From a checkpoint of a small mixture-of-experts model trained on Wikipedia: 64 experts in each of 9 layers, a variant of Adam for the experts.
Below are experts of layer 4 (counted from 0) of a mixture-of-experts language model. Rows are named router (the router's row for the expert) and show model dimensions 0-127. Each number is 500 + 40 x the weight over its row's rms, rounded and kept within 0 to 999. Numbers have three digits each.
After each expert's rows: "mostly gets" lists some tokens that are sent to it at least half of the time. This comes from a sample of Wikipedia text that the model never trained on.

# expert 44
router:492481477552481512447487440494474463502447470532540485579521460556492488467470485542557519505448550550451568502533544527493393435426459515465513472489443533536536522491501395475431486470483471515502515459505506498519430534521499532500477525522576582450478505464591477485445472539558534527500464583424437509493505486515535539470449486540497452498487472496491475455579469548559466518534
mostly gets: "-", "+", "=", " Location", " World", " &"

# expert 16
router:522467507555564565589466492496574454493529494526479484480495577576542505450484533587530529488463463552519540480514514541526522426482501498438473566459530451496496564540597472458538450447514472533508502546473467454499502475544460490492550477516516513543475513523559430418489487473549442498460514622447479521476479492512458567524513475465434474508469531524540537443492471509471532534480
mostly gets: " 0", " following", "–0", "p", "–200", "–201"

# expert 58
router:547448513505538513515485481450454468516452505541529495602546533582517573482516519511519547507522527502532561507499532551536448466426521515487477428502490453513483477482515462475461523511473525565452535484533487436477525557518437492469570499531600515532557535516499413517434466579537523484498546569501451505474518486504502500457440406493492399490543471518466513418547495465481499498559
mostly gets: " work", " season", " name", " number", " year", " album"

# expert 46
router:522492493580498540521546426460558473480506490574468571470505487579477566531541520550515521499492501595499522556494514577455412456529504505460551565521542513564531566467539452496446514417449471593468480592507486489503491451515483529514545473510555468508523528481466493460455520522489463524529447564431459538466451501446490546540457499489480473427545486480510486481467528496517495449515
mostly gets: " University", " South", " New", " York", " City", " North"

# expert 22
router:529523548585497524508517457492492447533486498498512519538502483525443547571541562497548554527513534536462541464530521498456442461492475501420525465534504582565543499520489447496446577469423481524478502546523492492541488451569509496548523499502591484533495524474448484531413526590518462553520466548462498537530445496497397523461520458533554529407476469470496490432489532484453479460532
mostly gets: " located", " south", " track", "°W", " north", " building"

# expert 0
router:488521540562474489575503468511559541573424544533499546491497499523499482522467506597529478482540493551442594469516507550542550489473500513475507474459497525580506573506519430525482531483492450474511539516512493487520484491549467540526489522546467494518446492517473464446452529564557448521510502556419509554442436540492471544449520481548532460437438493518562453423528531421431512444473
mostly gets: " for", " with", " after", " on", " over", " at"

# expert 18
router:496502513536529546500504455523521422517484535479503509517513536495438504484559564528527567516504537519441556558507559506499434474412484530445546458514479504501542445521522480484439483465470556574469483543492523501498472510563493494550594567570573505563530512480563418527463489586555547498571458565499486488546436531473460555416511491525544520493513444482504483486515505551507545515551
mostly gets: " m", " w", " sc", " un", " rel", " pl"

# expert 5
router:511439482506541467511479451503498478524496567614484525505487546547499517521539444556499493416516492510474537489475501532500472532453530479474531538561456558498480535494519451490506454423472500602467551531436467519442498521564463514530473523463570526493478462533552421547482446460473493474497455559473443525469427482510406593500527444503520464465470423532484476417486526451488504488501
mostly gets: " France", "ö", " Sch", " Hall", "ä", " Germany"

# expert 31
router:479446478502486517538560480500528474540453501552488525484557535529516520463545544493467532494485531520445614510454508544528433521425509503492487449481460505452485540508526444491467505514461497569431486495462524528530487535534507549515551521506568483466566482500553473494344531534536470463577505609515490509529493551503493504454437498525518436539454564558504478423494488454535518529550
mostly gets: " /", " population", "°N", "″N", " age", " −"

# expert 43
router:550499563512521513457503446496471456480497460485500500493494573534510476553483509525537513449465532567468602515532565550550473474437515481495530542558506488534537518494507454506435488498457470473431521486440463430444455560484429496494551514487483469546470513516565478433410488513566531492533447576465484518461462485442500541467479499568469411503501445517496528441476571559527531461565
mostly gets: " won", " became", " named", " called", " received", " held"

# expert 4
router:555461522546517519508485455547523425510443535513533517478543511497444516507441526554550521514493493520497552478495463532522479392446573438475512532439524464498512513451533473459518492413511444512421475577467484464446505512486422554549497579496547479536439499462467471490488434526550555487519499540511501506499455451534505528523508436516425445444433506456518459433583513444478509498466
mostly gets: " when", " until", " After", " However,", " because", " after"

# expert 34
router:489545491533485477496510530484489459542465496510575552562574487506478580510538541533565535527497516508460517520506548533559443413369547456476483437443513475456539460415504498500481514497439527566479540528489447498496490529499518500585547500517567506468507544462506481508453492509557538508553545531500485487550437477530486508452497474484469474460413518451533505457592448447492467553538
mostly gets: " State", " American", " state", " people", " family", " population"

# expert 37
router:512451497511510502588448475466574494524472445510538499522457487549513518480423517548578534483459474544520544522527487572500536458473503483459586517424501550515530530478537448518433509516513482583439514557497399530471504485463522519510545513495581579479514472489508452470431473572461520497464524545522419530538493480490558533530520426517527474449499560545456444462504538489530537552478
mostly gets: " \"The", "!", " Day", "ur", " Jack", " Good"

# expert 23
router:502433553554524523476493487465464470501530525537513514580512502576596502491539533562564574502440483550545524511493522552551448464512473439474551528497461445533445463500561456499527503480471481576469444511477482508501528496461416482501544477579551567554515487498554445484502514547491534496462521596484429527500439488455519545478421423456469491454551505564493514473494512510525532488481
mostly gets: " August", "um", "ell", " Royal", " Ag", " James"

# expert 3
router:475523582503461543566482438530502509577510483522490466478489539539488490489507539536482448501499486549413545502541498524490521475487455528541449536496510544552465481418518494498479457435453486536500557553471499442503521487536457596514540479548525530525480491528455449460473415499449515514490495562466462443500410453491541577472498517503474455455473497511436391402519524519414503528477
mostly gets: " Am", " sp", " Sh", " Qu", " Par", " Har"

# expert 51
router:516500527515513499518512471495514513535441474515487503467487572541553450487505482568561485457537511573446552478556535561595537472474529439485533497489509485566508541529517459559453499478461446454502546507440472446474460489488427550517535518537456478533490461512526461415467473546580502504551474568450489543429466517427485541417512498570459397462451487513513516448513546501512484451502
mostly gets: " with", " by", " as", " for", " during", " under"

# expert 42
router:510537557549480506491488521464581484615535425528505543568486480530492484504443578465531542475556524544487508522451582546507478470450502463477435530453497560583540502499542452492473504462552478568511493503414488491534492542528538479481483541482562541496456501518457410473514478549497494495543448548490472600493484481463453566446512434504498476458521523448522506510488477507427547503458
mostly gets: " \"", " E", " c", " de", " d", " f"

# expert 1
router:479515597516470505532464443524482508570458502535497483473530542520448531515525539509496436499479494536463519513522469528533464494527426512515490529450512532561469490410539485522489503464458495584491533487542448471511534498513420579503560523532542512515452531543511449464428423471459472541543519572455463465472404499463544574465491442501508470505491465559437387433525487517498482550497
mostly gets: " Man", " Ch", "iy", " Min", " Kh", " Ha"

# expert 11
router:536484595598509541503439506501513511534479492508487500455473583493528456465455518566541575474549545538461551532521545529514521459487487456504571536539488516544566567516578460469462412512445488459490524523454445477488446507519446491529490534485494457465464496503530509478448528499544478523497498577420465552453466514407501528441476432533461450496456503492556509452500577509487460471526
mostly gets: " was", " were", " is", " are", " from", " his"

# expert 62
router:508501482495564459482424512460578482549473465486551473571513503521500452403462535531561551549461451530519537475465542527554480442491459456506551543456469581492524480453504437497436505480545541551452511533507467483522493440483520462506575549477561557487531479498546460546446474575496514494523507576518424503524511457434497507494536410561527455473534552517534501470470545553494521529518
mostly gets: " film", " album", " song", " TV", " music", " book"

# expert 17
router:481482501525539499524498389522496485534504487556469480495508586538500522550552468506486479462504474511444555487475561510495461521424534497522475531512450568481479510481490462491540473451485502588480533501432525536444513552568494531513525512486524493506479466566523399520455463477489479470490528580466398460475421457520468555489495465497473423505410483523434492370475507480469476465509
mostly gets: "ö", " Don", " Labour", " football", "š", " Liberal"

# expert 38
router:499503527498516552526441477530508439597434497524539466463541452533493514477479479498510510508510555506518577496500504535558411456392506539541545465534514554503539548491524456484482541430507495490500504513516478512497583517519431467560548534515508521529491463514498468475476545559507419594487483569483554530600462428515490536432510405499496436488446476531535518518502460516441516506472
mostly gets: ".", "==", "s.", "===", " ==", "a."

# expert 15
router:463493533529485486573449441460563474509409452538506481454465475615416542460485504485545465541449503547477536492527468546517495511489483538520552550436511537520503534530522452488487480483522445594495486556517390453484517457520448567505556495535519507508473481504574488486455476500482485543511517574472490496487434515475512532514485453550508514458508487564478381424520543523535485527515
mostly gets: " Sh", "sh", " Kh", "iy", " Japan", " Kong"

# expert 57
router:480506536576479425573483445453516486562424478489566467521491544468502510495449499508477516530510529582516563541536536524508492474516457530414525503442497552521521588514501453496432459499539529505460484548528478464443480419486542529591536455537517560442435538559521458512507459548549540482493529548534468537502477526499492519469462473550496527443463543560537494429570512474458525550478
mostly gets: " to", " not", " I", " can", " into", " would"

# expert 30
router:529472487617537535509486493404567466526453462554538526504510477522509470473453522503535457485481505577492517494472514558498510479532461518488508561472577489570520522510496455540450502440453481578497512525483430452467447469455524563514569520529533507481490532475473434487518472538445503576507491583513431585491483451428487571556485450493479463490512511466526433417505544523485511474535
mostly gets: " H", " K", " W", " L", " Sh", "W"

# expert 12
router:494505514508548451506506499475524518567543521536479600566482480504444545466533508481538564487478491530506559459492525565466530469464483456520525435502470594519521549501555449464434513451487486549490541533550527471580447463547537482522493540555574519536500475549445421517438537521499496509515552550500535532519413539487458545416524450524547523468461516476580451486563505468475493543461
mostly gets: " bl", " plant", " sl", " car", " near", " v"

# expert 41
router:493505482487526447498430523449510494555486538561492568550498477496497504506496509485548515502492472512505538498544523543521456465466465477513499416399527520489493524535586457461475522481493542558466593510553501486476478494481500461468470504515572547470475487531457378486437541497501520573474523559512506474504430526529519555461479432518544519454449504469497480479629506460499491611435
mostly gets: "}", "ii", "aki", "orph", "oid", " heart"

# expert 9
router:510508520576486436552490431517538538565461476481479462525529484501525469478514521543496512491492464551446599520572510545557514490498484514407529506441494550583525554523505421532474477512490542445485523532550490467465505461463514566564531471554451513527455495559506437501464486572576530464472513574432507551480457530493492520465500442556491466418474502546550522443530490441502527461528
mostly gets: " in", " of", " to", " on", " at", " for"

# expert 47
router:522534498530481489529450502472520504515431509496553570549480546528560548506476493530588473507470503493527562500523457541522460432482524505504506453426564474474508546469541450485412539479447503573493549475524390519428487526467530458526549520511566552464520544520462484468473537531525538503566546557525493461496460497533491547467425440511496454466457469499485494461616513489458441563524
mostly gets: "ate", "ity", "ation", "ating", " use", "ations"

# expert 13
router:501473569519531511524435420493519484518454507592489479463485554579487506502528461521561457473449495525482513447504472534537505518483457535543541546518430584530489504504514445496487497468509492599500509515519399482496540523523451566506535530516506521521508466543576446522448446476482472506525528569489485485509420494480478598462512438505517486493492443578451407432513571529521477539529
mostly gets: "ik", "ä", "iy", " Kong", "ko", "man"

# expert 35
router:505539488487564487513466493471516517498513526495503596571482501527450547488521499491546548519451480516458550452523517542441481501465496527507555448505494546526549582480530465493455520435488492573469552537580525461542444467535492487495530545532618501532482472547441428487419522538496526524496495556491544495518388530479454571422527457535543537469486499494553523452544541467491480573493
mostly gets: " set", " built", " sl", " home", " south", " building"

# expert 52
router:454521579527520484532428511497497473533506463542528542534425574470467464468499520545545540572553575552503548571493564524518536444488516466466496512519508527578529506502550491467473441485488509482466539536558465500462490455577542488521553584507527459426462474459519479514506529485477485573510498538475470561527507536404532511431431454497468442507440456514535495452571525500455495525450
mostly gets: " he", " that", " an", " was", " is", " his"

# expert 2
router:476507475547549550542515456467600455508518435506577556495459476480477446444436562529505509489450559569450525497493536581525512494491489406474501516478522528532585485466530427513437468478486517589464481538530429488450450476512528500524521501485572517501552546517490408460459482583515466528500463574525460520513533507451485496511505467536514486463535533494552497516450538504453534557469
mostly gets: " h", " st", " sh", " ch", " Gl", " bl"

# expert 7
router:483536518529467504555547441474477427507492540506517497458509517563525542450543573500512472510432593565446588583525483576563424491494451481477481453481456453540546555496472492503457538487454499520483482535538459453534499541491515571466504522532511450502510506528456457475478514535515490544552494619420434513528485531452515507479439468491506504508498509572533411443501475511478502465472
mostly gets: " Votes", " %", " −", "°N", "°0", " (3"

# expert 10
router:553481509542476499505502414517528474517508500542545527572460558573462520490471559556530491437505451515508524471481500539483517450502556473433541495528491504573510602440512415526453555483459445541477531526487475502496528501545482496523491494573542522474505479512443468483469480550480515498496507539499477564515504440478462579536464406514446415403526498536484460390519522498482505450453
mostly gets: " City", "ure", " Thomas", " Street", " Battle", " Charles"

# expert 27
router:473446513595513530540529492455460495538494484543493575546530551538532509546521558538543451422522527586496544533461532541543472426554485466479494522565539460491520489436568373512500484456405504553528467459478419506490473528486511470515507499517546552520460503508521485486499537523484512511581531547520469545485442461470459582435438489515527442478496484475533520498521548558492496485512
mostly gets: " University", " post", " school", " business", " Col", " trans"

# expert 49
router:502436536547470533557474504459498492584483460539500535518489450509505520519452583538534498432447504542536555550493473579539428438471526441477482530392487477492530514483562480464445529494464476537469515515533459506460490539516488503538528530522592563510491554484495468462485495517553530514562528549491452478478454517553582575518418472482499514512449558446460501467572508490445527541450
mostly gets: " well", " different", "–19", " military", " political", " ex"

# expert 39
router:467487507488531462504521497446537441502463541524538529526536535527486554560486582504500504506488469556449551486531499603541529434492469486560504490498491493502562510509593468465509556509504510490483529532460453505470457449539515466522498527507555491500512506473450458500466520499466439493474476716496481560468406487555521482468449517471486503454488439519502464498512559561471516523486
mostly gets: "°N", " 1;", " 3;", " 0;", " 4;", " 2;"

# expert 6
router:524495491524547519517475472492474440465501525510497482493512483556462564439591515456529472491498573556443607543508511559589455527441483540503471430528474533483504502537545496541513485539486511533442474552479490507445492509528486526468492546553538487476531461574515386502474506528532484529509539622526474458483490483510463530442472437472515511527509476490495522344526483476508495519488
mostly gets: "%", "°N", " ft", " age", ".6", " high"

# expert 54
router:493525480481524453492421529425543533538485546505490553568485496492508489485475522492570507521498508494503561517518488528511485490429470474491496437424527550518495497540563475453451535476466537586457565487546499503504438436502505468498501537482630585487500488502481433511438531519486513531498561559571488499530482520516497557404475426515548507478463462480497502488590506436506466595476
mostly gets: " real", " material", " energy", " body", " we", " complex"

# expert 63
router:484490544557580590500495481444494458445513503492497517487505469499482495506562493513510592497470500502467580586484524553522396498468468500424538508502522524530501504531548470487479488410454517575448446614458457455472462496521498528519562521516579510576542513462551452527478499529500526476460493593476456497475440522471456544497458467508528533462521434486455527477484528518481554507532
mostly gets: " bus", " Nintendo", "g", " ±%", " railway", " McC"

# expert 25
router:541448539491504446495492519482472509494469488537553494530480499579463508500502521475563525475502474569472508454493574525512431481480468534501503518523439488519445506522503425558468528480551485542493541543495501519441497484516482545516528516539574493544474444526534375482433482515502478588474576589489474552498429455481524555498482422524474497470549428522511458383510437532543508460541
mostly gets: " N", "B", "R", "X", " X", "U"

# expert 28
router:476521492518462539490532467499486413561492470577489510503523509495533493464500528570533533525496586541453601558537513517531393451464453485425547450512473493526538556530497485484447535444449494512499446491499513504528461525502489523485503528538561553493533506448522507472428462588548480498548471600435440490541469518449541537478481520533510461478453491525484406448505442528526544470513
mostly gets: " ===", "|", " ==", "====", " •", "==See"

# expert 26
router:494475479521438514507523504501511446535499420508471565516429522538547523453497596487580554529486480579471536474494479552566483437531476468511465493505555491524502544501547507493401536530492475582500515522554434464511424501478528509538504520464560523494435475463497368467466516492530441557537482591510515515519488511509495544454497413504493468460487543446525513427482508500496524557495
mostly gets: "1", "2", "6", "8", "7", "5"

# expert 56
router:542519485561507527516515414473558472447505484516490525474459532578485506529547442541511559509469496516485578574511502572486448477486532539444514527500510583434484577539531447466486487464498536541463497603448460504507481497476456505516577505558560512541556462560459461515448477486519528462458489584466437518420407484513487527539466509480471488438506513550502472451545532485456522515505
mostly gets: " York", "field", " University", " football", " California", "head"

# expert 29
router:525479491489416486513555481537590438523520486548478531507502515570542521453461598534530520487529583556429548462549467509475465476546471476469553482499498512497505557468505429491433523487504447545536488502536525522549450514557514493510484534505514520465474522476573475471487536530525430546585497658467533532525475515442510580506465513525520449515455533500532517440475495486540470484514
mostly gets: "′", " (1", "°", " (2", " (19", " by:"

# expert 32
router:523465512489496531504537475497509465508506548557540496476548489544514516542458521545551516512453555512515575514436502571527454405460551488497498550433550550502522454463572469473509470407522488493392485549450484481448492511483432547519493535474566468480456465519496483549449445550549526503500522550483488517536468499513456544479474481571479435408492511434431488482568488412489469476478
mostly gets: ",", "s,", "),", "e,", "o,", "y,"

# expert 60
router:518397504498568508502474448478512483558534525603454541509482525547501530538517473546514528430522478504490536485469512529495495524454531433486576500557448485542468556504537433482517448384484472582485536493464463488478471528562483527531457509489546528507445518503533415520493492478476477457484475566483442529484455477488433587506508428504488467478471432516492476391472507441526484488470
mostly gets: " Sch", "ö", "ä", "ü", "ó", "ić"

# expert 20
router:471456575564546516493513457459543484593491481586519490488492475484499503525519512477556537480520511502511501531554528501526461446461511514478544468548502517537521469439495477474457506430459472545493505466528459508500506509535484463526580569560497562501437512472465446506463517537559421588516442592493550473540405504541476506460474492475472409482387468491557444500505438509493485475525
mostly gets: "\n", "==", " ==", "==S", " ===", " ab"

# expert 55
router:475462496508523483499459463429613536478532496516512528571496531627575483498490532592567498531459521522526524446547518578531543471508474449535549485517459487512542523473505447478481494435470534566512559531486415471517517490492429501494508481545557508518532486570521473508494467493475469526513548556495517556479506498462460574462478493518441429412517529541547506483479499456475459566462
mostly gets: "man", " John", "ian", "ler", " Paul", " Thomas"

# expert 36
router:546553565501485537547534476471509425540501428518504489547491456555504483453534564539556486513475582563463471481508549583490475514513453441501514487499453558514565528466549484502513519430507538491423563497506522492478449500481495522534526515553513556532460474442539445514523495511550473515505505518479430526485446422500479472506416440490510430497419413450497541488479471504425481582466
mostly gets: " \"B", " \"S", " \"A", " \"M", " \"C", " \"W"

# expert 53
router:476501512560497519609452481497530451517426469464569529481469494509494480492461447557492508527470587567474599464521559521549523464420509507514510493463507540476574519519535436485472463474537460475449526508540423506434473475552487466586532525539530519507439524538442461522477452489530526505480534543451511525565479448536456493475457472493424480471490489516538459434554526481474512568445
mostly gets: " but", " would", "y.", " when", "\".", "ing."

# expert 48
router:496558481558503555537452507492518510504448551514531497513495520516496508548557529540545514531463527566484581482491503538547489504395498482488529488506506535523468519472561479528487483445463525539440615530501457456460444457490534477504534528459570529481528556540481480476494515537531523534579510551570513471494413521502484577456460467536444551487402405480515500434553524454478442524524
mostly gets: " in)", " him", " military", " war", " won", " fire"

# expert 8
router:500501519475529470551557506477528438552491518511455567567457551532487583534530529548525560519449528544486544567512515520544440506467545531448519491499432479528520529475472461526449576458468525503435473585496442513566494477528463576481588559545475556481499527473551460530458483515514442520541537535465417510535470542466538551454459458517527502477454506489531428436484470447483513473466
mostly gets: " the", " The", " a", "'s", "The", " his"

# expert 14
router:488479461517512536529466471504589513532449498538533515522497506564493453517467482535498464511484552651479582487502548553569533467441487414556499507451532534483539515473564404461419521449485475504455613486514461439457499468494509506557521536504575536520445533495457497478456511490477489542559490555551479492526441442476497508485496485520466518469453503455536496497550518510478489557492
mostly gets: "\".", ".\"", "ing.", ").", "ation.", "ed."

# expert 59
router:460511491538546526500463490425503428493454503483507544557568483500499465441485556490579501515469489555464513580509595542548463480431439489471484525420474549493555444485565439506449510485457534514472499475493505509482435488487509453567481549481558555510484479456547414573435495560552520530530444553510460507512465463502500516471512403514547470518504496437519523542460515541519498553521
mostly gets: " pre", " co", " pl", " public", " radio", " ins"

# expert 45
router:460452505535514444450496486470491489567562543544497556546521477506511497497526511469554601491448520513503518488522580577481490394488479448526510439504478510552478527493570440466452493493492490564478533479551516468537449519484485489538487481604530536485485477560501400504419518519497489513517519550437481519521404496532457510442509464496546473490486509458580448516564485513516509595466
mostly gets: "_{", " species", "°N", " plant", " Genus:", "idae"

# expert 50
router:460472550518487467487488499470541484502556478593456519537445543572525518503543578549558588545490491516507557496500518567484512462525496494454570496513514562512556559518614454520469464420439525505478544448479472505513519414532481520461517522592572562530456473508513457445467514536450519547502541562512471571505502473460437532461477476471480489472495518518537445486509457534511457510521
mostly gets: "e", "y", "ine", "ne", "ra", "ale"

# expert 33
router:538452563491488505512503456495534513522453502546496558516484523514463594538536551527523476445487414509483539522470513493551497451488549476513510500487506490507501521462515450523529489420433467569501526510534414490507524547522459548568513565542522553525443542478509471488519496460497497477560502556511476502439435520508558632468439503522447460419462488527444430419517447482426493524470
mostly gets: "ian", " War", " Army", " British", " Liberal", "al"

# expert 19
router:466546550520467514562471465484527512481500549511517510462484492523565514523529482518506490514423565553437570582526484568558429478492510492470510476410476477546546584506499495509482566482401483548497516593506504451452453467456494504477486508524545448523544478536469418459494522492528521545533534594466456470511480466483530506469457451452475506490514489519506419448558484469402517545507
mostly gets: "ec", "ac", "ric", "lin", "anc", "ern"

# expert 21
router:501519481485561443509459476466506516508484460495520457556484475579468490426498532520593532503445451535475549513450578552553441464480462530454563539485434505477503439462505436554428484499493513540481474527468455534501491479504508500511581574489560518542583469513539445533505405533498528478482557576544413470530464432456462575470531472504507486504524489524492537475500530512527489533553
mostly gets: " film", " TV", " Award", " Gold", " Rock", "==See"

# expert 61
router:456500512516556438483516502448519512549537536566494575549495466512478506476545532446542581473467521510511513475533552574479528434452471460516516457505485546514526523478567458471444503496460467557456579505551503438545470465499510455509487510580560521499481465555449412484422546519475505543487526548462501510537411518507449512448519453512545506484433501441578446500551498495524524585466
mostly gets: " species", " plant", " water", "osaur", "ris", " Chris"

# expert 40
router:509481540480487470524502439488479420532503476480452478514500525576524507532534481506496534487507466531482575557496569565474455527463527531456453467483455488472488516458517483528475469481476567507412528469459516521459535555531446615486510553510583500519496475559535366516439483518514487523531558592502380466510493483495473557441498479469520464525475538529499481409523492502471530488490
mostly gets: " Team", " Country:", " %", " A;", " Party", " Turnout"

# expert 24
router:474454478493513475521520502469521426509470524534498504557540546573492549513430550516527503477519465579441539458549473619482527457469480522547541498477501529470578496496565450478520512495515472493502509584509465529472499472504472492585520523530567504492461495470475458454450515535464437472475499655500511550511391480510510498466479510484497474400504478566461500508526534546478494542468
mostly gets: "ad", " said", " —;", " character", " stated", ")."